{
  "num_hidden_layers": 11,
  "hidden_size": 256,
  "n_experts": 16,
  "experts_per_token": 2,
  "d_expert": 256,
  "d_shared_expert": 0,
  "hidden_act": "relu",
  "moe_layers": [1, 2, 3, 4, 5, 6, 7, 8, 9, 10],
  "router_score": "softmax",
  "normalize_top_k": true,
  "routed_scale": 1.0,
  "balance_loss": 0.00263,
  "balance_bias": true,
  "router_z_loss": 0.001,
  "router_bias": true,
  "init_std_router": 0.00941,
  "lr_router": 0.000893,
  "num_attention_heads": 4,
  "num_key_value_heads": 4,
  "head_dim": 64,
  "vocab_size": 8192,
  "norm": "rmsnorm",
  "norm_place": "pre",
  "norm_eps": 1e-05,
  "positions": "rope",
  "rope_theta": 10000.0,
  "rope_fraction": 1.0,
  "qk_norm": false,
  "attn_scale": 0.125,
  "tie_word_embeddings": false,
  "parallel_block": false,
  "extras": ["capped logits"],
  "init": "normal",
  "init_std_qkv": 0.0301,
  "init_std_o": 0.00643,
  "init_std_up": 0.0301,
  "init_std_down": 0.00321,
  "init_mimetic": 0.7,
  "optimizer": "muon_variant",
  "learning_rate": 0.0101,
  "lr_mult_down": 1.5,
  "lr_head": 0.00771,
  "max_grad_norm": 1.0,
  "warmup_steps": 200,
  "schedule": "wsd",
  "decay_fraction": 0.721,
  "decay_shape": "cos",
  "final_lr_fraction": 0.0,
  "batch_tokens": 131072,
  "max_seq_len": 256,
  "doc_mask": false,
  "train_tokens": 509100000,
  "max_steps": 3885,
  "dataset": "wikipedia_en"
}
Below are experts of layer 3 (counted from 0) of a mixture-of-experts language model. Rows are named router (the router's row for the expert), up (a neuron's input weights, with its number) and show model dimensions 0-255. Each number is 500 + 25 x the weight over its row's rms, rounded and kept within 0 to 999. Numbers have three digits each.
After each expert's rows: "comes after" lists some tokens at least twice as common just before its tokens as in all text. This comes from a sample of Wikipedia text that the model never trained on. Tokens count by the router's weight.

# expert 5
router:512521478488460501494508481458466548523522473567515520504528536485484497509547494519518522490487493490479526475493492502495501494504523508501518496509486510515495539463516506505474469499501503501546499557497497516560502551485489487491498492508464501505491481529477497506479490526515526501501498563511475504469513512486520494507445500545503525507456515477506487514487441530499510518425535451504562488493483504532498497521519483518533474504508530545491491495519545514543498478497506532507498518521514548501489510526502495497457514520526482459474501500489487522523505519528484505524451533478536477463487521543476541513520503482515515528507472535441521527467525488496532519490506525491485518522513504483563509511465497525496535484504519486510481527484504499425591531500523
up1:496528511535598504504575502494470490479466474529490499508546573532527526535466492482481514488515495465529497494522495489472504507524502526492532495495495540501498499492480497462492496534535509496499490526483515487539486495483526499494504534496472479483515498463466496524480513508497514500495505546442516498519486504487496511466502569492516511521479498494433483519519513490514540474451495508504505499534465445538549493510507489505492452477549512462496513503488510523496495521484530501456500496512502524445477491473475476474469455482519526466460475486528524529519498476488533492541457495478508484485509507484486483473518495532479513511535482454512472500474514524467486495516524507458485473507527477516470535517479473518499478527535527469524494509499487488451523532507554
up2:513524503466529479507500505490453449523507485494507513478462450502483507484482533533483552478506489445524497512492509505468489514487507488495488518482503466519506498437510465516495477467484498542544506482481489499496542497458493495518514494502514484505567487477457480546496481508465475519535505488528488486492481508538527517533501536497469504515514502485464503538486506525525487479484499482503495504538503502480494516489472491492500504551534493486490517488491546496517474489521517520487453495488517498458539490547485502467511504501512483530474519481513546481514519469486503517519512530517488460481505494499506530491476510522475475519439442452511461469487463457513578509509494517540520457523516504514533515452439481483477529559468476474513492429479503502498480525461470
up3:512503502484565479526522517444474486505472459509540508470484570513482465529475502479475506480467488465516510507519501495506463512478468453538534467504476515515501528540505513491503516519512519547538515487526507479483453510483504519497520497518469444492490496520498487506441494519477540509494501462536517480466518564442513464510520509527497509459481484462537499475507524495467500510487490504501505497417479514529478478485500512475544513490492469474494495513438537508497525488501515525497482465512563494494504513495530499534456510501497509517496502503546471485484473506551551524453504506502517458529521465492502509511492477541439484458504504512521499513488468490496505507496508508520476463500501459526485465487511501493452481465500517489507500456501514542491503509505503
up4:506499499518503566493496459490486515489503481481534471482499540464489497520501491481494508543500499483480500533519480474473483536507539473474482488526484485498516501479503571503486504456498479510468479511533514511517517505528513493474483496517474495478508470537502507560484444524531522507537519497456535513522500504494524529475496521511543550490518519504536499492535509495554504493483442512515524504517485499465488518517505457488498516468489535541530497514496480438505452510516496509540514498524513555484513519530511518476508519514484441532466490480488490476473510471518522538527522504486477492507502528484477543518476477466521569487482501506484528454537423498501504481539497494526506497506492532523543542465471493491535473494522517498542502534508468533508489534518453
up5:495494489529507458500460451482435494540493526474470518467542530501502519506491524506501472555492496538488482478489484558478509488499520469508482479483499523473489498495504486477532459571483477520498451479515499498533497512497507496488513484475466525482505451498512497487490518472489526532531558504483498495500528486483521513492479483478500542555478496498525526461514505538491518491521489516500533470503565501510505461497504534501539484546522490478511507505517483504529521497520544518535476486464521467501513510488491531483485499540497524500488512499508476528484457498514469499488530445544514470506515559558463552515522491494495496485533543535466482515472535481570514488492486521485499442512505512502493508519531489512510526451484493507503527500479522516476495572499497
comes after: " ", "1", "2", "9", "0", "–"

# expert 9
router:501535484475474499528507507476453532514503501524488500502482568498513543493477494523491489500479493495459453488496513510470554449556496491531479466459512481518493556499492517503502510521514483505483501487489490500527509508521520493473498516524493503478490505482491547454531534534496501514486530532526480527502479499513489494489459474468490522484455489528481560529541496476501505502473461525493507488507475511518519506552502469504525545531505546541435499509470493476502507503514471476520519548508523501526538522548496547465451521539520499461508500482516477532488486518509501464521472536481510507480497523516434489490502492527542527510525536461506506488515500475472506494542506510481540540482512573490531486499509465489543487495490446503477505503462493517482495521478528
up2:487507497535484480536464508501497529553500499534494501485476547532525546488537513479481484519482442485499480492519462513450508505481521496483514492490455551489533502540507505509527558527470487494465480533441518513512530446513501516518537479520462520467546483484508522491471487513500507499506526489488484516485515481484424549460517490514500528529499467486539478482522492507492501496473539512535452491510495501486523488480498513544506462496483465499480516502536519498531513462423478548505518527480488563517498440552516513530503504493465494505525513531489500494526506498472480483511512483510522484507517474482515521508506492461487512484497495564490490527487474494490488540490481545471483544530499485474504522468499531546524483506495499527486513512484487472488499472456519
up3:513514473495452509484490550515455525546508511494506523461486543464522507492526492504492485501467539473476491542511504549515508512507511520482470483453499484541495478457465515461475494505490515518526465475459553451490518514514495491521506516497492531517478463483481473527449484490496525508459530512488491507503550457454465541491526500516530534497475503501487525528499495477485506516495499516569483495534500493495513503488508511538461502545487526547500478487527488528533473500467519498434486533526527512510515515480500475454540491503496522517517517575465512483516481467511473509557501506465500542540483509506516464517488546485507480488486498522540464488515482473520510509494477491494525500483508488539507522477499478538532523463530477507498508446529485515460479500514519
up4:507520506489506473512507528581530513539468490531482483544440533551482472499510462489485521455494495480485513480518510530501515492496529532435483504487486528462516471531493494462540569521493504474490522515479484517469446488486474509510479484513499454504524476500486523500484464510466482518513523475532449476463506506497503480500505480527473514515463502480503521464527520510494498494526467548534487455511565539514520514475498485468456531471482515522463537530520527515505475500466540518486516523495486486511520500503512528516491524510478480495491512502496473523494511516458533487484532525514509474484512498490516500513485460526508562533502530509470501480499488433553498511550528471501538475507517481498489536476496464474504478478505480495541488530519505488456495487516483
up5:464508511499484529485536522501492511462504494551490512545493513486508515538518504500485477481460460466490447522465474480465519469487499506470495455436485474425522501506483504541503525480504448514477451510478501477492523496494484528466502492479507491503499488485482534512551511519504481508485496480479503455511470459556498504531543497502489505482492441512451500507554491509491505495511493500486534475504488489499456470540542494499470544469509518453483519494513500451485534488483510451554509511515543471466552508496446489485476517509537525489549507517499499507560501508540489508487481541473477491518515509554503491512498543493478529499488506520468472469475486502523541469486517481483545494515474516480465488513470521501497516506487530485520483525495469482491479509522504
up6:476514494513494543507518499479497546523503473493542516492494518564487502504491468515483452512578490488562519456490516543458497499524505543526469510486494515534509511485509513503547492505532476517531537482453497520520525518541457472482504462472511501502489499515492540520476506506506527474479506477521512530505530472496494513508548486511466510516482520508483511507520484501483515494515511506494513469466512523535457484535518490478459517512512489533491481516464502500565492477488472489491497489505498488434484520481456477499451515484482514491546515528546488443504472483479489468525472486480515550499518524511500492513473543517555543507506525488516439463511507481501535473478521477485473538511527514487543529483443463501507501509483505524476522543512485508531530505485473
comes after: " |", "|", ":", ";", " in", " March"

# expert 15
router:523501497491492512493522506489465521509532524539501518498534553482510524511465522535483522502507489489475487491501504455511516488497512507483509467516474535500483516482529491470513489382506536469520452507488503492515482482521534499491502543521540496495456515502502477498483501511500559479448555535518484514473525511490491488470441544474522504463480511535491494524504492531520505474463503475455496502473518501506516502490528525502462503529496485460502505504516487488494497490458499538453508500529475475488521553530508541530527495467535487503508525491571468524497526474488471468486490516447497491462489496513502512507511538459486522489481507504495538507514502456464525558471478514480468519512512534476537485490574480503508539482489524528508511520488499487468508489484482
up1:497486508525528516485499481492507534517475502525458511502510528472480502526502489486518459483499494500449553471472520497467519478518479509500510519500515479549472510467515476501490512511494487478508520479481497478527519436485510516507473457490529478482507485474491490492496515513536503524475505566506526499463493484527537519440497485473543528525488510507451503516490493518500452477478486511505506500520488491509527579513498515516523475460480538548531501485464470512478471479467492504449533476499511486488419498494494498523528498499520490497530531542533520493486528490489451496463511487511500492493483477464496497554487543478463449529485459503504532518504538508455506486529516485478465500473527515474501506494539546532593476516482455474500490499505537503516502495485496
up2:518534495496492533481497469505466501496496488529466455487482493509501501528511533508483487459461501506498480531497561463534484478551487502533437500479465466495509476509502437481485512461478565476500472540535485472547521476519547508506501514465517481478548472497538514504451505500465517472484528481521500548527521505523495479476476462489514498492509472458472466524508453489476499480482511492521461522481503495508501483490536470525504518483498590430519490476508539491502536513459475459471513505491477491483559518535563538488485485488488529475462506509495520497524534490489494504486471496525531512491460491471479482523503507535504521485531501515458508468507485480495505516543528499493499509531494520487508501463511472504505511513504507469492517477497513460489493490474493
up3:455483521477497528480520501521464518483541465537531502495481508473507503501477498472478523526504505500486491479489496511471537493499461467503534514456512520508446506499473476509487506506472477508455494494490530492501484492517521503492525521443515523522498495507495506514477522549483517554505513430563553509510512464473523503514528562468486536498501537485490456508505461562439560519459459522513479521475495500517536529453546493538486527515450559502526496509487512485470509486502498519469455508465490506484505513520490520526548515489474503473516522496482524500508542481521488492499507512479557497501511497492507506509460504480504499516511534506527551474484509500493474512516503467515482468496478483544517488517460447512512534471490519537516475479496542511484499474514509
up4:484524528478529497512490507451506546474508502550509514495513494516466468503476473497503541495470487487539496500474501530542483471496463464551513518474498507507548486456503504503510501480500496463507488539457480489507536468496497472457509515507490497477477475469524524468494499497454460532520568462481516554459544465497502524513485439528506547461529502463494505510471472553482491516511515515510495508473515501495498534509531462530492507493544456502479545480497469519510512494502461502499501474491488439471517475563531487482483494490462460459546461467513526506508512525502455515498490508473494481452487470508505482464540520489526505521469497513534507477491505509490539495502491463528470503523497509494494513490495484502527490516506464533491470496498531459525506446516526
up5:543482523526514450528523488497508511499529505515477554535534518483451502454537500480443487508524482509490524494518499522498481488502516486584455475537460493468465489515493521481521517487504501509496528516498506497505526500489533488473495508478537465435494484438470507497520493492485471505510473506527497542497481480495496510535504494518514492470497552497474478491477491489478541478505546470506508466480517497495505472490502482514472463492547503492531480495554506539545525532495519497445495511523500499457503500535495492486480488482465487505489495506525470513533504505509439474569439510520467476475466553472494478487506527500497466468497474480479503474523516543464518507492544540541486477506540505469494490514506523492482477506456503544499497475503524505510493450507509
comes after: "0", "1", "5", "8", "7", "6"

# expert 6
router:517520481523513516475458502464477503508508514536496547530462506500538498472496459480494513519492472510507514498503525480525517525496474447526459476485465487492476500494481547485542519459522536519497499486496509504448476525532478480515505491497496492520506482489562525497518503477556493518491498510520531434471497463483501499519480490501535518473533496510532544518516517518462558481502460456522516504514490483516451479525487478568546454517505535488454506508468534476497491513497483522502531509468531529486494543513484560515465529488507511493503506511563509526501542488513487465508508521481558502492518520540514495501551491515526503503499500472512500518475521543507479524508478499446485474552490521465494456489525533525518482516500524486471472507509525521499498505452515
up0:470502497590507490515481489546479497531478476479521487538453528474468458491490461538510466517480484493497465487491483514518516506527491450518505505481513476500474521462512523505501497467481510533540525521487493457509502495466507437520486550539510523481509503499553525489510504520502471465523463537516544488471489496499496483492490502460494518526502474488540501517451475504511494537525500457524500505504494507521492514480492544512560481496516541475478473556513529491460535441445512545539524475543498479511501520514484482506489543492506443514514515521545501548505488528490475491472508491493499522501483532521519535486501514454452494481530468539479516504497500515525503535544484508519502480514518471473507504519535480516505526504513493489521491531500499537471536514486490
up1:486529472529466462543497457560505498480458483539509527539478540502524488480487492518501518496488540516474488470508479508522543458504448444485501483485485508522472493520540526472542491560542531512497477522535487494520498477482518535500514491513484506530485472462530483510517493532533515501496483524500518481455479471481528490523444481506526520517474508530536446512461520513501467485520510488497550496508501491482518482505480519507499513537476491480532514486545466493487490494515472542508464460518506501534435509511454521542480510489475490540477501521475513530500511530487460511558529477546522548515553488503452472518504490497493501485507499538517473528523486468488485521489504541492456509471521507495485499485510510535506482526503503510485496502493503456490544540492519
up2:504490508530470484492487621523479568479514504498479501492488499495514512491469502479522513493468495513506511489481482509472497525467522531491507495493533521478472568479501498481498457516499531523532512502552523517502563503490494476459498448488547485487506496466512487513470469513493507461480521532539500521510493490503513543501526503502491554483550486483529487534494471458502477423515564498495515511493502487500514562498477529553510479526518530526482474487491443489483516495485495524521501480521480468530478525529522511498530474502466464500501491497487506483485514544489509528510533507490527513518504464503558478516486535491505496503478482478461501460486538496494511526510490498517501531504485526552494482519479524491518515493494493474539450514498510456522484491503473
up3:505456504472451515538527502493526531523469452467490540480487532530524499480495489527467518530495548511503452455551486507486495485518509490509519482493449527499494492546512539538510494509505491533521476553477479535483466548528518533476480507500500482500570454550494507505479471505521476494461506513490516478490494527523468526492481491495476471487564485513508481490510509530490517466484516519499512494513519516546500513512463470528500487512542472536496484507488518516541472500502455510425488493554523490509502521512511465467509484541501542479473503500463535529536509501540502461486479517501517463506532498530523518521517545541516478462497512521514536476521484512476512469522501490469463494493499465524484524515477501508489523530458539503498476469522487528534494498493506
up4:478512505505494556511460501502468468467495510499469490476532495539545452466478465463482523508468481494476480498507475508509519520453508493566459485466501474511510498516526468543501519500500470502517464527493493494515511462476461519510509477469520490502496515519543499499489519500547503526511483480517520520522479519472521483527522517461471516456488512500495561483493489561437523431535520532472490476458507495472474482522491504508509465456492499493485516459494474495466516524556532491472502507520517532516483483518516510515501540481534509486512541498512499484479503505504501524491518504465504455490469451498511511485526483515496501527520477530491490466493514531529459481526516585462567531529477498520506513499459533508506499500470528468490470486482489501519506480497531
comes after: " of", " the", ",", " in", " for", " with"

# expert 14
router:541495533504466534484477526497497530517522533514515541525516503498477511495447516460509472495508480507495475507518512513462486440518494460512485459523525551509530495502487498536540499442505500468530503474444497487519489498484521504504468529493532477494463489447481508511470486507516496537502517518493523482479509518455498510503508478530530539498445522499487494514505481510522504464457428490513507497494507491473532541519466541530506509501510486534526493497470499500508515530501486553489534479469557509428516494515494483462510493507511505513496502505576536483511505512485511488491492500498520522513505556491524547532493542493528500482478419525487469507511506524495508488506507484492492515505492508438540478475501459506501460469498495479524487465484491520517477568528502
up2:477494515505521471522491480491514497498500507507460505497528481448502454508499511498507474485450503511459490452523508503487533507508516505518491522499481480498534525553478527534547478509550510470490496511512496507544501535477456496493501487482501484510480473485520475479538481530510503503521517489505511506491467514459564467517466486530496487445496486539484480524529495468482500545500467517504553505520473537440531538487482482492517499523503519512507498536509487485533513507548473484534501480462512470527453460531469472500462492538518451510486453514536496487500511482501552532505543514493475498510518517507490489516477504534508504478527496434492492524506481501472469428458515459515489506542500501537538534501454504469515479472429520486470505494495489494521512496516535
up3:549495496530480500523487494537496522485465455498486544497526523479486506483492511461504508467462531504492524492470470500542536491480493488488500458453528492516510521489553504470479519478513505504503483513504483523533493493534555539503479505523487495532473507497493515465487483525550502499536517495483491542528486490451488496485509523475518509517491496495462467518510484498502481489514512466463501567477486577482493549458483506463444517490524450445497483527502472467522486489488483518566535491521497470486520556508473496504505481516496517512482464507507515490471528509531519454491503510478466530518539490496534504520484522478484521474491494490510537503505512536526503512532495543520508480499547518452518500552482471577482450498508528483528516489469534509513486513485505
up4:491509533498518561518487497519499501525511456496507499528474459509530517507479529491492525474496520502502511493508491483510472475520510476499525503511522504463529534499510570527489489481508494507496540517524504487523494496529540523526501491485500493524493433504498532498462427560488495548474498492510507521474495516533470496479555523529476480513489537446522466529533505504493466519472505492507447473465532547506494538470506490492475500499479482505530486538439488507495533536502448523503527474510535502497519475534483474464496539534540480512516507480545481485472473510526466506510497514497494494457525510565514510512530466475526482507483463478506515540466491535519514502486481494511501459531528486472499496448504519478481550521488503508500521550519491489489476531511555
up5:500541482477473495498479533546516520546487450464515494475520505468493493571509477500489474465499471554505524484435499494493497467459467473508527474496492472529531521519497517481508485482498514507485468495474474506484541490457512514488473560483536524511497517529528503465492484519485464492474503463530502545517479512539453482498456514496491512532481523459536530500513522510482487493508501508490456506502552469476512493481505487476499470478516536538503484542519452493502490507524506480495476522518523481464511517512506509509500543507462505486447553435498489460519467501507499493538522495468501483482508492482547491483492472453533460499440503481492490504471493464495519529531482503530518480482524483494497455532529489517462507511470508522520543512506478480510499556520495
up6:518514470533497501530453468517521514528524525481460536472510469531529467494488456440493518499448551474510530560557513505481529501490490516487492490508505506515484496461468500457494472485511470529466471551483456491517443489511470479525489485506530523476514483490465523487515509460501501478497477499486503519496524528489506535495469491466511507477517475483488481482513511473521470482517475511523488449520444508517499511493502508483514457504513471482476459527477473480509478512474452557504520501498542556514541463519509543498502500533473502522486480484513487529495525522531475477488490488531531495513457503508514469501483517488526502478509510506469513467501511539470509536539460543482488487520527431501530443483514474518495443514504511487510483487491479530520520520527511
comes after: "2", "0", ")", "1", " W", " F"

# expert 3
router:524513481510470494548468493468499503464487514495548487552567476508497497480445498523538512512504504520510513491477483417473518463537517482477470464491490464489459500509540491442523502442504528489490511519513481498510523502488508473508515496491467537519495475512526506513470525527493548478491482518492510514507494496463511487509493543512527506491514510533497488486505514525473517461499445489517527501532516501540515519491507500551487506521545473515488456513488498440482470494489474506503484466492516587493555534510508495535455494512512485483499487513488482452486521468505478502550496484517539488485525508485481495506550515500505490518519476535478487509510527495475549517490487509486510511497561521510540481507542520504550469498498523504514544535463500484480514514527456
up2:491469454487510484500507526508482526514518492530498520553559456504489476493503496494481498519446524502508532489500506433517483484485491501522489522476537489510517549476522485493518462495536516515512527508464523506504479515481514491529549517477493519506517503480489493511493516505549488490503493490494499497484511535483486502527529478504427436506448517523460509478508460534465464472495472468459565480503496528510479468503461517473452528528534474515508441501524441475534472514479539528501495522502488482488525529443507493493542449530481517487488486527530497474505477516460489497513463464517503486468503547437487517492483495512501533534511538475505490484493565506487497477530518475486506499497508491516508493522501535443486489491499514516501502502476518531476480499462505
up3:533479511514475538481487533478486538500508574495532494500524471489481500503500492524537545470472501505509491535488520497568524481485498510491506475482501429511522495491475505462493450527462521546512488510513517522558520524476549535508502537514479501495497517484469514514579500497477475515490494484501510476494535512489473442509521502571503510495482481490491547494533498502469524515499524507517486500535495525504504479482490565489511515504490485507499496514498543497483458530477512535514511511543511493533547492484464517510530473496562545535522507544475513485501517485500494475465527506547479505473481496507521460466480506500481521553476516522500508475484480481464546507488503463533507528512529467474502463513484510529496510520514486506495502515498535501488524537488562
up4:502506496485473482498466516508515498484469528504540550479540477504498480480514529464504530484493509502548498511439489457481521490453519488475489484468492498444494500547458505502523496485551451465531451467531505532514533486454487483510472561478509505490454525535492506484506492500470492514474512539491491487520500445489516487453439525497484509517540503481530473449526443510518502474502516498532484526504501528492505541495505502494541518520509470484508504481494508503517511543502495533528483509524516510472509491496443542487478536528483500465457456509528496469482485514471507556529482506506522509475467537503538470555517526498503503490498492502503523536494536457500518472459483488498533503525475480467518477517507461515502536523524513522505481463493493479462524499492516
up5:520503499512510492505486506502487442501520501487491464497494551498510508506465488480529522517511469523436514475493524491500520445525494487519531490488517492529476498484494490472498524442507526483501463522488502459476496497462481500489543514472526515523516557468483518525447510482517504546487456511498476504530535508490521539473494467499498489517534452514479478505523482486535539496503523490460455479465494504512509511505531542534466583471522532525532547510474497536441495518480492479517492505498509504522548524475506498487494496508472438489533499506480454496519542504460498526479504536512546521496514499507504469509537512548524471503500456513484495532463545542491511511517517531502505467486532499521520529478511528513560450503495481472501524490543506492502497477493515
up6:488539531484469503531499500505483499486510516483508505464517474485549494467504506475502500524485455471518469491480508498466501463467510463512530492512485502527503525507496477427518519490486473491486517541512489546456521470494502519488490484536518538461474534464521500544507517522461512516509457471551497493474496529450509529493517528455487490504468501521498525527497512524491452487547495510512536498495471464506521517511506476498467515471506447539463478484493492500492458467505495510487496488496523548505496532490496530479492479525528453511465510478532450530454513558504557560506445532506461501489474484524494541509511513506529512487499487525522492537493502531503519503467471498466465501474543475502510559514507534545525499491501469533462492500495515510543508474499497
comes after: "-", "4", "5", "3", "6", "7"

# expert 4
router:485482495551498518500484505465461473476501529499487497475481523505479490486523497511487506487500523527482485492520508528454470450524513493485500511514485522492469489469495550497503497463495502479467488514532468498485532574522537462470510528498472495488494443481519507496443544481526511487510508569508485459515483480488530484519477505461487506495509537513492511528522516503489503488502513530481485498474504475538480489502494482520490530530493540501480451499553501527469522468521536507498509567507480504485500516522511536430497519536502487477497520447495459478537523465569501461485491494505461486495491510486476549507508498499550479557471507488471528536498500467483529494516485515472519502529474487505515477522527483452526526509494518468519582508523465499478514499491510
up1:501461513525486490514487468513488507487458477436468497488549486507488514478534503494521471468472483507459502494499537497528490511514498506494554500523516528521521468495497548473542484491520538452476495452539504472552480498513471496495513481530478474500503467503472515469508503510493542485502505546511507497526528527523524482537527493497507504471508515491483513496507522536509433525493490495476490479508470484522487454500489528518446491515523455500479510514512491494466503480532473490538460491517484505525517511511499467484524520514481551485477541484461526498472532516532459495463485462526482473478520524506510535508573516450503474486457492478489505545440475489463516523489539504510542472517494479504471525502528478488465498441467495502505472486459486471463531488492532
up2:482502515526497518508484518467492473562445516491497519465509542520490490501502512477457558476492516513473520534504511525486504487520493494495486498519516514475526506473476525538482490498529507436551474494467512479479479544484541493475472553516490497505549539494538520524512486505513509520480508521543490490526472489508492499473472505511501471523477520421478502527456491526468463505519472518506461516493483454532474551501462499493496467466480448535492472497533520506482504454536523524494487497512513478468481525512466515459548489493506503463504487491510521552505482494472469464499491474539465504496537517490473524525492526516498481563492486495479502457504505467513549486549468513510466497510517520508506494515541483495510509495517480499524450526467553477482502512489479
up3:463496508506495529488535483455504499507463477472500523456510476464538526527496489519487516512498423497538512453511495515477548476514484541510482522504518494493529466506484556488513540471488540516492522496491493480476504510508489506517473527526538512486505466546497546486447489487490495526516525497474493420460490505516511526503500497511509513499463501482527494481489477548490550492483505494421503490447489540528453485456482504531518458496486534473476518508492492526512472506495513524505471510487493504511480516447531484469469496553512506520474521489492501484487513472481471538513486499524480508534473505512477522503436511507484506509458454521525447472492523476488527465517469497485505516510508514473478492535502470525527519439498529475506493508526496473477553502497506
up4:464491478505515499502496486523505530457531504482518468492478500480523476520488450508504494473492497512518519435501490547510511578506501517500486505475497538543520512481507495479514483480507515515473481502492533504531545476442499487509507515495493481520480464505500496471503496519500515499510478552453489512469533508514525537519519517500521504519502543499544503533540548480491498518497489488507480513514514491512522518499499518476524543537504480522554503536492510502480512518517450492509487453534518519518523462499517512475560519496518476510467497519510501506474548451551478514533483509505500520498504548473538521507514506486558523501479492490469496444510542495543509488542509520529519494524504528538479511450507548492478523516494496508498549507558529450486509512590518
up5:479520467532493492455518485513523493490522446538462508482533473482455563494496512515476482528474475516511428475477479497566466474456480514531524517529467524513501495470460529473507497465508542513507503509455507537505545511456487522524509480485485516487505500533525449489530523528447476487438519464452531485503486488481469478484465528506502505536495505494520473509520482526519493477498464522489475498503508500478493514478491481511551485495524473506484511514492505515508502544482509517494518510490508531526497489498464515451462485528498476533489506526491487523495539497492538506534470516497504484459492487453480501499473535481481476508462504479462542526471521485533509495518478509495489491556515460516477491493496530489519451499522451484547524501525539475481510463468494
comes after: " ", " a", "s", " p", " an", "ac"

# expert 10
router:525555518532490504506497500541517487512543488493531518510470495522502532473513493451529521561493510508478462508494521499426514453524571454533517462487476482508463506529538512494489504518537511504525490487522514515559492489522476454514511504565492484484504483473514501504472521507481511467461478508506460514501490487477503514517492553523523543512462528512508524500521450479508506504476479488488494486509504501567466539536536488510595493536485500501472529512481496491514509508459494500492515518506494536505510511496487531477514494525495501533528508468515502476510500492518467519488491520504486521430473533518475495474514517504513483479493480538463503505492473535533522488487497523517565490487481502512507513512491496492487549478484481485520481546501503556455474514483513
up0:488525509482510498524498506522512531512517465490497503472499445497533520504456468450517500515487479493502486498503508493507549520462504489562494512528535518549450471490499550518496476504476498522514506490499461476510505528474468500473511514497528470504518434508448481525519521544562454488517513494516492493501496512502480528533492509500508537551468498494464520490531516448493502484477501561537493504520476535489504535500518516467482512490482502486518478517498521521486502498522539531479508515495487529501489485545483478505496469483505502479513520509503506521433527551513489472431462454485535477471480506530492478510518533516515524490520499476507536509515531491536489482544528492551537501479490475504541486474483527553485507466467516500489470540537475561495530488522504
up1:505516517533508512495528533486502494512522469498519463529497562499519499504492522510533513548510489498445503478489449489524459484512498508505479520464500513505519492516542517451484481508487513494489491528489489493536534491523557506530525494474522476510486496488483490456469536457493502533515483530523502493536493505476501460513454487519493481537512505520464512475520411507454443526482495510519533502453491485541524519496473512541504468556497486491511510498493507475517522534500522494516484507533502526479492508501475471452533543499496474501497495525454538471465486486516492508479459487506477517527495501465475471492545490486487490504477507523492478519456486535478539481518493483487522474487506517447511503539495493604502520519517524530473491532495527471505511510446476
up2:506558484473503521446480499481509529497518504471480525486552514480532548510505488523508470509516498485499488517488549505473533479518507500529469481523466458473482482463543490525462517488440510531556510486529473510467482480477508478491527536558440516506500502546469480499497485522498510503483535499482528482475476494494487502516490509491476455504473511486487508575518456493493479501500481494509458485472496491485482477484522468498508524503512526481481495507510493500562473499467480528508488534488516531522531499470461506456498498482480497522518547479489480520551494469468496506475483537493527506481521506527558474499522502485465496528482451537502460484511484539547515487503514494453525508502451541498499521511538510516552564539494491512494507499482518485469502514472524
up3:453476511512526475480514472496492491485542521460504543511454515492471438514488512528485512489493476474480522466529471470534513515532529445503492529530478534505494509472543474497509550504513513507507485493501471486515495534498465458455487507544449451504476537498532485513518449464491463499480478494486493496462482495510528505486477554484486526452531495504536486503472500469485521457487468491500499493494491509542523513555496480484484498459548509471487524520473501504522484506501467423501483499491532515554489509501523466443449496522510518528489479486479534499518478520477508512484469507541521521522558482501469489512498523502536476490488492481516463518509515487516509500518525508512489474527558519516502511510554477514514513527500445512487468511483517493460495485497520
up4:510536523493505473535544536474495481514483540511490492532486496501510508499449509464524515529485512491459500508513524461434520521515499451474479491495470501450489531492502515494511505515453519513473502490479533482521523506507431502492475487536526502475487449516531515506492528524486508528522478483537480501489496476505538518539508535501549539428488528518484523533461495520530478504529490477487433522490522516516519482496514488517508465493506489465542511480528502465474423532489462509500514478510527552511510497414481521495467443542491501517513515542524455447531484515490464501488507518477516493476540485529524512515505477539509504475505526488540507478505524513505507517519464479511511506489485474483495509499496470494494535527495477492515475502468491471522507491521510
comes after: " ", " S", "-", " \"", " (", "S"